{"n_layer": 10, "d_model": 512, "n_experts": 8, "experts_per_token": 1, "d_expert": 272, "d_shared_expert": 0, "activation": "geglu", "moe_layers": [1, 2, 3, 4, 5, 6, 7, 8, 9], "router_score": "sigmoid", "normalize_top_k": false, "routed_scale": 2.0, "balance_loss": 0.000177, "balance_bias": true, "scale_expert_input": true, "init_std_router": 0.0117, "lr_router": 0.00101, "vocab_size": 4666, "norm": "rmsnorm", "norm_eps": 1e-05, "tie_embeddings": true, "optimizer": "soap_variant", "lr": 0.00545, "beta1": 0.95, "beta2": 0.99, "grad_clip": 1.0, "batch_tokens": 131072, "seq_len": 1024, "train_tokens": 406600000, "steps": 3103, "dataset": "wikipedia_en"}
Below are experts of layer 6 (counted from 0) of a mixture-of-experts language model. Rows are named router (the router's row for the expert), down (a neuron's output weights, with its number) and show model dimensions 128-191. Each number is 128 + 32 x the weight over its row's rms, rounded and kept within 0 to 255. Numbers have three digits each.
Before each expert's rows: "raises" lists some tokens whose logits its average output raises strongly, later layers aside. This comes from a sample of Wikipedia text that the model never trained on.

# expert 6
raises: ".", " m", ",", "1", " and", " in"
router:074090075091086128167121105069102109124138128065175124155145087144091107163146100165100119097108162082156127171138096146110150120107117094147139115132057170067115070114113155146078067143113144
down0:102161145085139108131107095160178165104096144118112168069162094067114101117101185115106164145142122108172118118158092181094131090121084162136059135079143114151137193148073092115148118152187145
down1:103132130146162161115149151132117153117133198143119087190160150170082098162121096078120135131092101109140091173132172154161118133165117167116106131155119142156140101069153104114082131086134148
down2:166140085106174103096100129085174125148141133157131123168146144051174124125128092176092093136205140124115120117161153139143142123110170135157100156172039157169142086129147085180112102071148186
down3:038157144174087112105077055107167135140118131109150101121129099051127107118141119130099125151127125118124095111154090165117143072112066149149137122170179135123109077137106113131111105095196209
down4:208170099038143082113171096091121072147133096090130155134156133168153065104119203171181128159154170144130146174185087160108157168113132110146130094076144126130111179138127075136109163143095133
down5:120077122164104130143142111111113094112153133088116103088163128126138092075184149145172138127123088140134159070203164170165153143103122058149146116109054200146194158116128081139114114105154142
down6:110143122156156196118133110233161201131123124134116138113120120128114181102097135124130124134133123119159154116106115181104119097161091097200134148078112085126156088089116126171132146134108070
down7:177154089131137069156125128111104123094167127108111075125107166109165192102243156171178056118116156096161083121106129137147155142109155097163120150202134082088103096130067135133125102172125090
down8:095170155075169152131130136103127103104039121128127143166173160183056088149138114145134118171074094138154147170122109117079197124140152165078126106144123120127174106132171108125159129164060103

# expert 1
raises: ",", ".", " and", " of", ".\n\n", " in"
router:088090077117107127104120080132132080098145137097128138152131096168080126114172167138114163102130122120143133145129088157118094108122133100102166137158123147052117126137089174142090048095126164
down0:118129113133093112163136103115119189182113151138124188156195117146136127069092191078171133055128100070094151141073145228117121112120133162099139151152125075137120148124129084142116123106104108
down1:177118153148099162118113126164165110066099161127157163200150151131090163165116122133170057068153155114128121137089119074109149101112171141141116156186084115142127098139212200143117180097120187
down2:151175146127144119113133112131141095188131118085067156102168139086044096177132118162060120134151128100061121123150156118158141150167126099088111155129185132145115088136113117181180119118136121
down3:152144141123150147115095101118129171191102114143134145069162085113125146113145087130171182104166053122137134148044145077117127151175160182080077132114126182108155117102101128144167172082145152
down4:188089161116094162107139146158082133137155085087158150104135140105105142104102153145126153117134110062129151132168151142160102136176091052155110143142152141159109124147172151156142152084101102
down5:093173058128131121123059116083122115109129104168130096120153173100139144140149178124111146137163127147128102125161091156084072130130143152105070146146136144127163124041169101157080130101117137
down6:137143139141135102217096100117138163112151135148133077175168120132157152133105088119122149105141107072096125109090076131083090159153059121113138127125079048116086114021102145139088107183098138
down7:098139104116127138104062141156160145101170189160113087107121097100090179168121131126036173056118155097149147091160114121174162129130183142100141121047078078166109113150112109091157121124073144
down8:068090140156122059104129102151174172207162135172120114090092098092157127110103165138170070104080164131101151146145082063145135097170101114128114087123069180119099141115121121134153155132119111

# expert 0
raises: " and", " ", ","
router:118090104085104127149112125088099095100167092079131130194157061145122088154135192159124144069141139142107102141141081151125147136102112113107120124169116175061091112118088142163092105117115182
down0:092126125074167082101091140163099141130100125081134154107104159092124157175147148155152078153080144135133137137159114085119185178146130097125124145163144117121112111165147179162112185135175138
down1:073117110093148100136120100193103081140135097114129117127120143130127096126132133149093158132111104132158135067129119063104108125098169108151071090137106138110158133103135108092146119075161112
down2:180140106190121133122146140129122113143093186123104182103108154139116143160160140135134046150122165130165101158164155138155160117140068123107181153117092142130085105079064148178128189163075151
down3:114141114113160112095166149124128099143143124109155175168144117134150153137074068092144134130127159169120118108145112107087103124087105091127113108147131151139118117149098139118125125155112175
down4:138108096153128153132140148138097166117089160141175139119103127155168118166177116093040148125094140137130158135124138135160142210151136078102100114141140136101160147128124046123145182054154094
down5:128122153104130144157115125108163160111099111155138145097121157146145108160181203166133078129155161149096117128126114186115134128126096148099133137105105135159168096103086055169154118128122121
down6:120132124163104148145216059092146150148134142078127137115120091102158186119145075163119131100166168152146114160075201172185160188122138133116100082142109125099138148146072111095164148161135121
down7:100105125121160162140155178114121093090174131118155167122110107095109149167097171095147141196117101126126150158146125159115162108179119057137115133088133183075120182101124084130134196176142081
down8:169097089136098101074100133124148134154120150121125112101122100076168066163139120220108140070200041119141175108142142164117122067103135077092101110118134200109127105188132136087149134149127172

# expert 4
raises: "in", "im", "id", "il", "er", "is"
router:096098080111105150150098121116155119114163120088131106149160102120099129151121128167098193090119133110127107119145090128090117084167117099157142107148091200039153163123115121170063111067114159
down0:136121161135177175084150062126152085148191107137132109120121115113149079100065082094108104159113137140125153135159172165141141098205110052123172152166075152147129167158102117143165104165106121
down1:169096161081192079170121074130151109142154111092193158139118097116125129115142117152163122144159175133135126127095183122169095130102119106108104112101104149119141137119122138194136164098136204
down2:113150147147165095103153153119133161184096131151103127112162166117117140162109089086091146141137155138134115155165075095183166097091162102142126157100146088165147081128116124121143151150086161
down3:131152086182113111147155105154113118121182152095152137191138122117093105133133174164121104106086143124154174200144166193157110170144147084136109127119104162148125108151131169072159155168130133
down4:100155126160115120126157127115172137105152051141117140106083132094158106103147139138102099064159134144139119148118147181132106181078139150179152072139159128133141158082111192113102202243117136
down5:124123085075130135196149112141184141110127138073178110100113120165126133183115097128112105132155160149141157105105158064115143122061088144069151144140144091119150134179128078081184147104137155
down6:165114152173157156213099160103099137106162172177117099167162093126136085140087159107074165128112131135150158115053161147144179159118156181122088144159152133162116121099133127128147125114079155
down7:142125154121118174089162118172141105119135114117123133150121174180118128119124130099089174089184114138136180165156131136108178127073058133095147112154176190141153167091069113126097117137147103
down8:109184179122141122124106076177108112026152037132123059157107130132154107122081162076125159077138101130126127132133132136151102116122130154109110100099143131147195161133146116089093124162111161